Experts of a small language model.
Experts: 32 SwiGLU neurons an expert, a shared expert of 64 neurons.
Below are experts of layer 2 (counted from 0) of a mixture-of-experts language model. Rows are named router (the router's row for the expert) and show model dimensions 0-191. Each number is 500 + 40 x the weight over its row's rms, rounded and kept within 0 to 999. Numbers have three digits each.
After each expert's rows: "mostly gets" lists some tokens that are sent to it at least half of the time; "gets" lists some tokens that make up at least twice as much of what it gets as of all text. This comes from a sample of Wikipedia text that the model never trained on. Tokens count by the router's weight.

# expert 125
router:506499434511558528490502570535435563496497457501560549471536483458586505507502518481432535420508460474481455546530491527462446528439481443539492486484473521450518541498459505518520505551501501523502539503538506527482541535509509456484518502542488489477467531506517450615472531536459533504541393504488593436467493507480490571437495490518467532465465503461433533559576448555538487474552559494513501502509483485534372532481477495519524515510587504495502548446496507421444491493493494444564505536529461524490455438451464495451490540396557548538492451506550543552479525404471491463
mostly gets: "ina", "ara", "iya", "cia", "ya", "ira"
gets: "a", "i", "o", "ia", "ta", "na"

# expert 118
router:541508452493506537505493519503457493527478506548549494453459500411561477448532497511467491510436504528544497541445506403461529473484486462496523510479465436513578459510457526484512489454497490482497482492465562509478496515516480522509527523476453482461389515542519487507439572477448483456526537505529543398536475493476540541538480516465523586514484478473491454531447533521504439530560501479529585525403521496546493585454424510549457537434562434603461472487590484521553518461550556471527495519492473440510397488528545520485464481527563546491541490578528502510560518482453526455
mostly gets: " In", "In", " during", " After", "On", " until"
gets: " in", " In", "In", " on", " after", " during"

# expert 68
router:523479444508543529476514538534475509508466519461636542453491471530505423424421583466519523415557501545524490570451539515469439427452561482526492449554496508516573530523550556536585411541432537499476484499476518502454580488457492466520555457529508552493538497472481534485550548528453509517485465488505481499526495565508483498511556511486503488514506516496410437548497497513555555542517483438521557474521510443558484525481437524438532460483564435506514504460494464516508473515472473514515493481505505545538500470465448419453443551462552483554530563496516469478453485445568470513
mostly gets: "″", "′", "present", " ago", "°", " well"
gets: "°", "″", "0", "5", "7", "′"

# expert 197
router:499521509542470513526513483457452470548516549450549500478538532513521451468480440492403454469462483474514459552446556444486437445484517463549461517468535427458530598446561420455485435503442498524501541463436570462490530563496404438586465541561501540478505578523538540483509473483508467466507420476517512459505532451501557495401488506473473509507530509417550506527511489538519462500501531425530466591476511501514469507500476543505520515546539471516431475513592572437509487484538476487526509496517506441512471517473499466459537553523487460528486523524569572549515540483505449526
mostly gets: " COVID", " self", " LP", " well", "\n"
gets: "\n", ")", " well", " Al", " is", " self"

# expert 115
router:527541496529464576565484565515380500473483470504570471513437542483569421506490436487491519485465484519580481507476545507428479512454444481513462545514497507516548515484484569489536474530479385463531450560436551486499496505534451512567499544466496438450501517532492501511450503528467520479567488468500494484535462480492540531493497511517512526483473496443455473572545533523570493465491492450536560514486520498537460538514460500478392500467593494548517453534526487521522497426553550501516443448505478471560524502486524526501476550501451607551527511587477534502589441436469476554
mostly gets: " In", " On", "In", "On", " in", " From"
gets: " in", ":", " on", " of", " In", " at"

# expert 84
router:521487499577558499504468469616503463513513534474553522485531539502469447454436509487461458527484509476522554491448552430508472523494489490530494518486533453489510630499457523449500349481468520537472515471431559453456511471503383511538496560526459491487563448493507513494459526501438526505557429488475510475474513531481518502480522445481536529464568450469529476547496541538537473623499505462572410545434468459526497468453445541490535513556521502536453505487520553411515476519513468511501496540485504471504531506491509511382529519518508490554505497500545512478498540457556507498
mostly gets: " ==", " ===", " =", "\n", "|---|---|---|", " chronology"
gets: "\n", "==", " =", "===", " ==", " ==="

# expert 73
router:482490519487521516531520518601436488570472459417485507494533580491470543528516539501514565508533397446485460523460550478482488468445514478484496551516504446494526492467595554516503426458522494502517460512503514441512529489547432556494450518482502500444454543475494502474493470580369562500589522494467437444443482480547531548538523494542485497466495423503445505521517532538508499556493535473509559523513530435490524453513524453570471579517551501502440528459621470512546535537478487468496546513529500505460555512477493501487418530518495544449508479501462543546542555499466460434
mostly gets: " W", " G", " K", " T", " D", "G"
gets: " G", " W", " K", "'", "G", " T"

# expert 245
router:472505541539461481517485553552493494507443463434494516466547571510567427504507461492445475418557472452531554492429549558517490479528467494494473470494472414505502543454534492524494443454560517459409535498461544494554529490536507521597516473496427476475492480508435487505500397565476537471519439461506476441524470563494506531515509522469497561500539497570493506470457493543494543508523553410522473549485551523489441557501463487531560501546516504472489464533499569466549457498519545546480568465467487482523581479506481479503447557516570570476489478529458514490539477430560422585
mostly gets: " S", " Sc", " Sch", "Ch", " Ch", "St"
gets: "s", " S", "S", "H", "P", " St"

# expert 126
router:483502410470551471552421488533510437577460477455570528469509488530498510483495444485487504496487456442533492534500461479455492494476467456508465522517387480556541493444523604536501456525477516485477441529471523460551477479493490482478586475499479517403423545515522513536505426552481480493497450550502583461480547539531557537577467499481437498498528537513472540540486495488522483486513537436541501491479534457524480508536522477587507508561535449508548532540510524516502453509516419527508513515481531531569528503574519449476497449418568568500543470589479508501528532446577416542
mostly gets: " El", " Be", " Te", " De", " Los", " Ti"
gets: " De", " El", " de", "'", " Be", " Ne"

# expert 200
router:508490468532454468483493543573519500532500391511524444505555530498580452503561455532445490420575484482555532559483562532516489514522532508565448496506501452499508503450491473504510452449563458447440494504519522446506477485452495538549533477482454388447513472454470519532457486542456481546479441528483476447536505609516479499460515523442465509443541531510506494511513505528552509512524563433521475522478493460480451599556479578535501503499481495492498488510546541471540408488461576455528537423452553380528518482481511464512528562443540487487490468529476544544531459450522486514
mostly gets: "As", " Bas", " Os", " Des", " Mas", " Is"
gets: "s", "es", "is", "S", "as", "os"

# expert 236
router:536578474567596541516569523470504516506449446414535484560454462551517537474521436506501477548500497535599484561446548475477516475499478473491583579476499451463528552499556560524508439455427504474496537462518570536468503428536470490491491505471492574496457450485476544542498543519473449512540430491529457504533439454539548524503473457514510462404497446465454476523483442515513474522491547498535509483507519485559471485554540493561532524437544483534501499555540465538468528411455473478490486474502524484550517545539534490484484572494585542463520502588526568479521465482534564513
mostly gets: " For", " get", " make", " tell", " allow", " gave"
gets: " for", "ing", " For", " of", "For", " make"

# expert 240
router:560517482532614512527558464597508460465495531485526521442531539579515444516503487449460510473470482462481514486505539460492404531470466512527470534531485496507462474527398558507522459513476509500411481513574547429432484408518449437482518527499495476538436536499405513527518482535476476485563460491495428489433517595552453506491478491539496543493538448459505495543440516505592554528544463528549564457477466495496527517413502595463494466508453477495483549495520504521516499499462501445515500502458467516487565482482541548484512525432567479487462484589489520490482486485550532468
mostly gets: "|---|", "|", " Preced", " fact", " Succeed", " Interactive"
gets: "\n", "|", "|---|", " Preced", " Succeed", " fact"

# expert 182
router:490551463555494492471524460481519543476489509395488591496528473493488516445519526475496594511582417494531528502340519469476520495522452451568557504523455511521527537492451473487522508498440543494525518452554520474531485388493501487499489492513482478507460499560462537490452474492470523499574510483524451560448448476512528527452500459534428516427529480490458528534536470548553467479506504484513547484458506487531506522478498484486541500500456460619429478557542512430464551430451516547493449448530496465497443492467475502518467492524488593509480555544531518522512417462516569447
mostly gets: "ating", "ized", " working", " training", " designed", " murder"
gets: "ing", "ed", "ation", "ated", "d", "able"

# expert 227
router:499511495566524541498450582495463534497483492485585550484542465473547499539506452489480568424491479503530516531458520536476491489442512399534501526515460519484503565493479465464510513517505448541574523467505531487551530519561519464500456518480416503532467545519537426581474526525497543489523424437442514390493503545530515546417479434561525498493521505527484486475525478542571392478498540539519482451455478488568495564479512545506497496505596389525535472484485485512452470488454456512565504470515567486469492540478429443501527526441518470555472512459482480574496552431503498458
mostly gets: "ata", "oma", " disease", " gas", "ta", "dia"
gets: "ta", "a", "ia", "na", "ga", "e"

# expert 215
router:452597439556601549451515459492528512479423487477581506556506441508497513476532506477483497562535479551551556552398531471464499455520530431514567518506448476470527523455568533491536477519420511522542522453574505496480515432576463543472526554467498558460486481472518575563504493493515456541590480474460439510465452513492505502498480456514427497405530461542489499526487422518537525470457541456530480521463512486515496479509475516553465487463512473502487463489545517484448548446462513493540463483519476436550537553549509468484472552532579563450491508586496571513507471472492528482
mostly gets: " took", " began", " appeared", " served", " get", " wrote"
gets: "ing", "ed", "s", " have", "d", "es"

# expert 214
router:518511458503569487509500516524541535472509467445566542503540491490501459503495566479496519490507395450590490544438615486465454518501456416540493444489482407489497506467502462521527501482540501422509413461501554475469514500490538538537524486535435406452457481537448518518433465549503514408557450557529528542448493540572494555490503410452454525494517525432507546551468464425490522527539592485521530474527543514513506478441528496463545620524574449541489464486555538510486496458467520503534534464514524458475453480508486539496470540554524488495458479527504510505481523477503473504
mostly gets: " five", " six", " four", " seven", " eight", " three"
gets: "0", "2", "5", "1", "3", "4"

# expert 147
router:501491488555531476501529501559490502539446513456619540537470512490432473515576527451457535441512485494511505597460519513462504546419489416549464530570500532514565570487509524487480487503532441423434456487518556477454522507498504511582524497492469511474497474536535479552486403420502459386505493505464432465440537520493495436505550523486481517518512511449464534559485498484488550536458530529525565515477475523496484487437526534540495604549479475556505535497561584409525525497431503500527539504498534493509507498537539463446409505535518495505458540471527505505501575450471511514
mostly gets: " sixth", " fourth", " third", "first", "rd", " fifth"
gets: "1", "2", "3", "4", "5", "6"

# expert 221
router:480522453502535496528492499558517493512475507514494534488422479535563461475455540521463445413493513484438463526456506465495472432475453448589502443532470480538551546495524536480460493512586544488509544547438467518514505466510450501468467576558528482509456482483555548497402435538519549522505448511518493471458520497515524551483537519452438567531503464446472434510498447537516418515512557461523527488478497493549523531475513547509466564499497479515490527538552580518465471474447444485565478493508583485533494497506519488462418456550493570557551462585431554505582501492562406552
mostly gets: " part", " North", " north", " south", " Part", " List"
gets: " part", " out", " one", " North", " all", " South"

# expert 85
router:505556457511551531549473482490444497459473485541492447515600533534462501524498470434460443451459495578492489484466530448527410434508518442545424486505490406519549517476443543529559502493442463478491529512541566540553541484446489522496472527534503534566506502543447560526522462565442498506493438509543571495544537570518467489527561569530490524470503505469497536551501522516488482533496489505527568536509589509504415479471431446522517538517483488557526565468539508534483514469462482452565616411485505486467576533475434486461446536483514545476510536503509564533504523497526514535
mostly gets: " would", " can", " To", " will", " could", " may"
gets: " to", " can", " would", " To", " will", " may"

# expert 190
router:472469494525514516512452461513379522414471435476515479430506517480485492549457577499422555453503460492519502520536567529465482474517564482489514555492487421561477538471492512552517432493493517545510543538479507456477448452529481509538518459472451509454503552588535526489472446568482563469537392477513525473397562490496550498522547534515466472472550441496376504558543445543573493479489473550552510528481478504519473528505486466540491518491525480488516547505511573420518450554440524505558528498505504486513478467495410418465505517523571540503486526508533514500513509507559456538
mostly gets: " Ha", " Ka", " Ta", " Ca", " Bo", " Ma"
gets: " B", " A", " H", " Le", " Ha", " Ka"

# expert 204
router:471541452521491564498497510477490497494444517486532544477593544524545513480476601416520498491524421522515531498446556510485505498488452491570537500546534534503529530467468527478468475482511528477519511428549489499474495454496471539457461530536486525470467445623555574516474468441461514484619499456590525494458487501510607481442553452482528476493549524479446489509481447504512461493470499465540594519546485496519485474450446476489538448483493465512470442432484545463534531476503561511475454474483466463576476486486457505486423546537532569494506564545540477477556416450569525477
mostly gets: " used", " played", " released", " based", " built", " named"
gets: "ed", " known", "d", " released", "ated", " used"

# expert 238
router:552581456540499583506447500502483489464392487482568443523496433469514492433480508505448543525498488545585557539450487495436494509515481442500540545584471476513534545449572537479526497554475491517525519497536585459521482433514447502497491487492469524482433541552489546549555478439473491481611527442503468449441465518572464556507486482507433487427569439501449514512441498519506499492465508429539513553503532498510472495530489509537469474491504486519457480445568521527465520459478472533535466499510444464561516555541517544500429498469542569460448510589439536477542472473459515499
mostly gets: " made", " became", " began", " took", " served", " won"
gets: "ed", " is", "ing", " was", "s", " m"

# expert 254
router:561590486484572434443495512533503526515513486474512503494488471483548486514511580512476535414518474459449523541388566487520495548469542454657454504488462495506466547493510498479480493568561487562457473462536573481495502471509484517442471481507509477551452502512518537524457487521503546533501524424440525515510474528463485536494493458459489546497522384494459558517497510556518443493488490473531508488457517506533498524485562543484496529493504434535463484580517507476425545477468488514506481491563621460480515541509468507503458529554449555480496550568511500624457539496545450489
mostly gets: " part", " version", " city", " type", " relationship", " section"
gets: "s", " part", "ation", "ity", " name", "ion"

# expert 230
router:514517508526518484427500535567490530566490433481604665481466536452552525527508476497456511404529482466525522581514501471431493490466491459488461518485447484458489510538427507537451475550490483498489488491529540460523456460510519415475486459499533464455445455555555484504467538523457462481523426487433536477548488509506498544466516501459525524471501485455490481589548486576486478550527452512523493478498560408532509474521414570533478516477563502506489439504446515450424473493504490411545497560544481515479513454561478477508526495468564505574477490509514495463506473536490556560
mostly gets: "ni", "ali", "ini", "ani", "enti", "oli"
gets: "i", "u", "a", "ri", "li", "ni"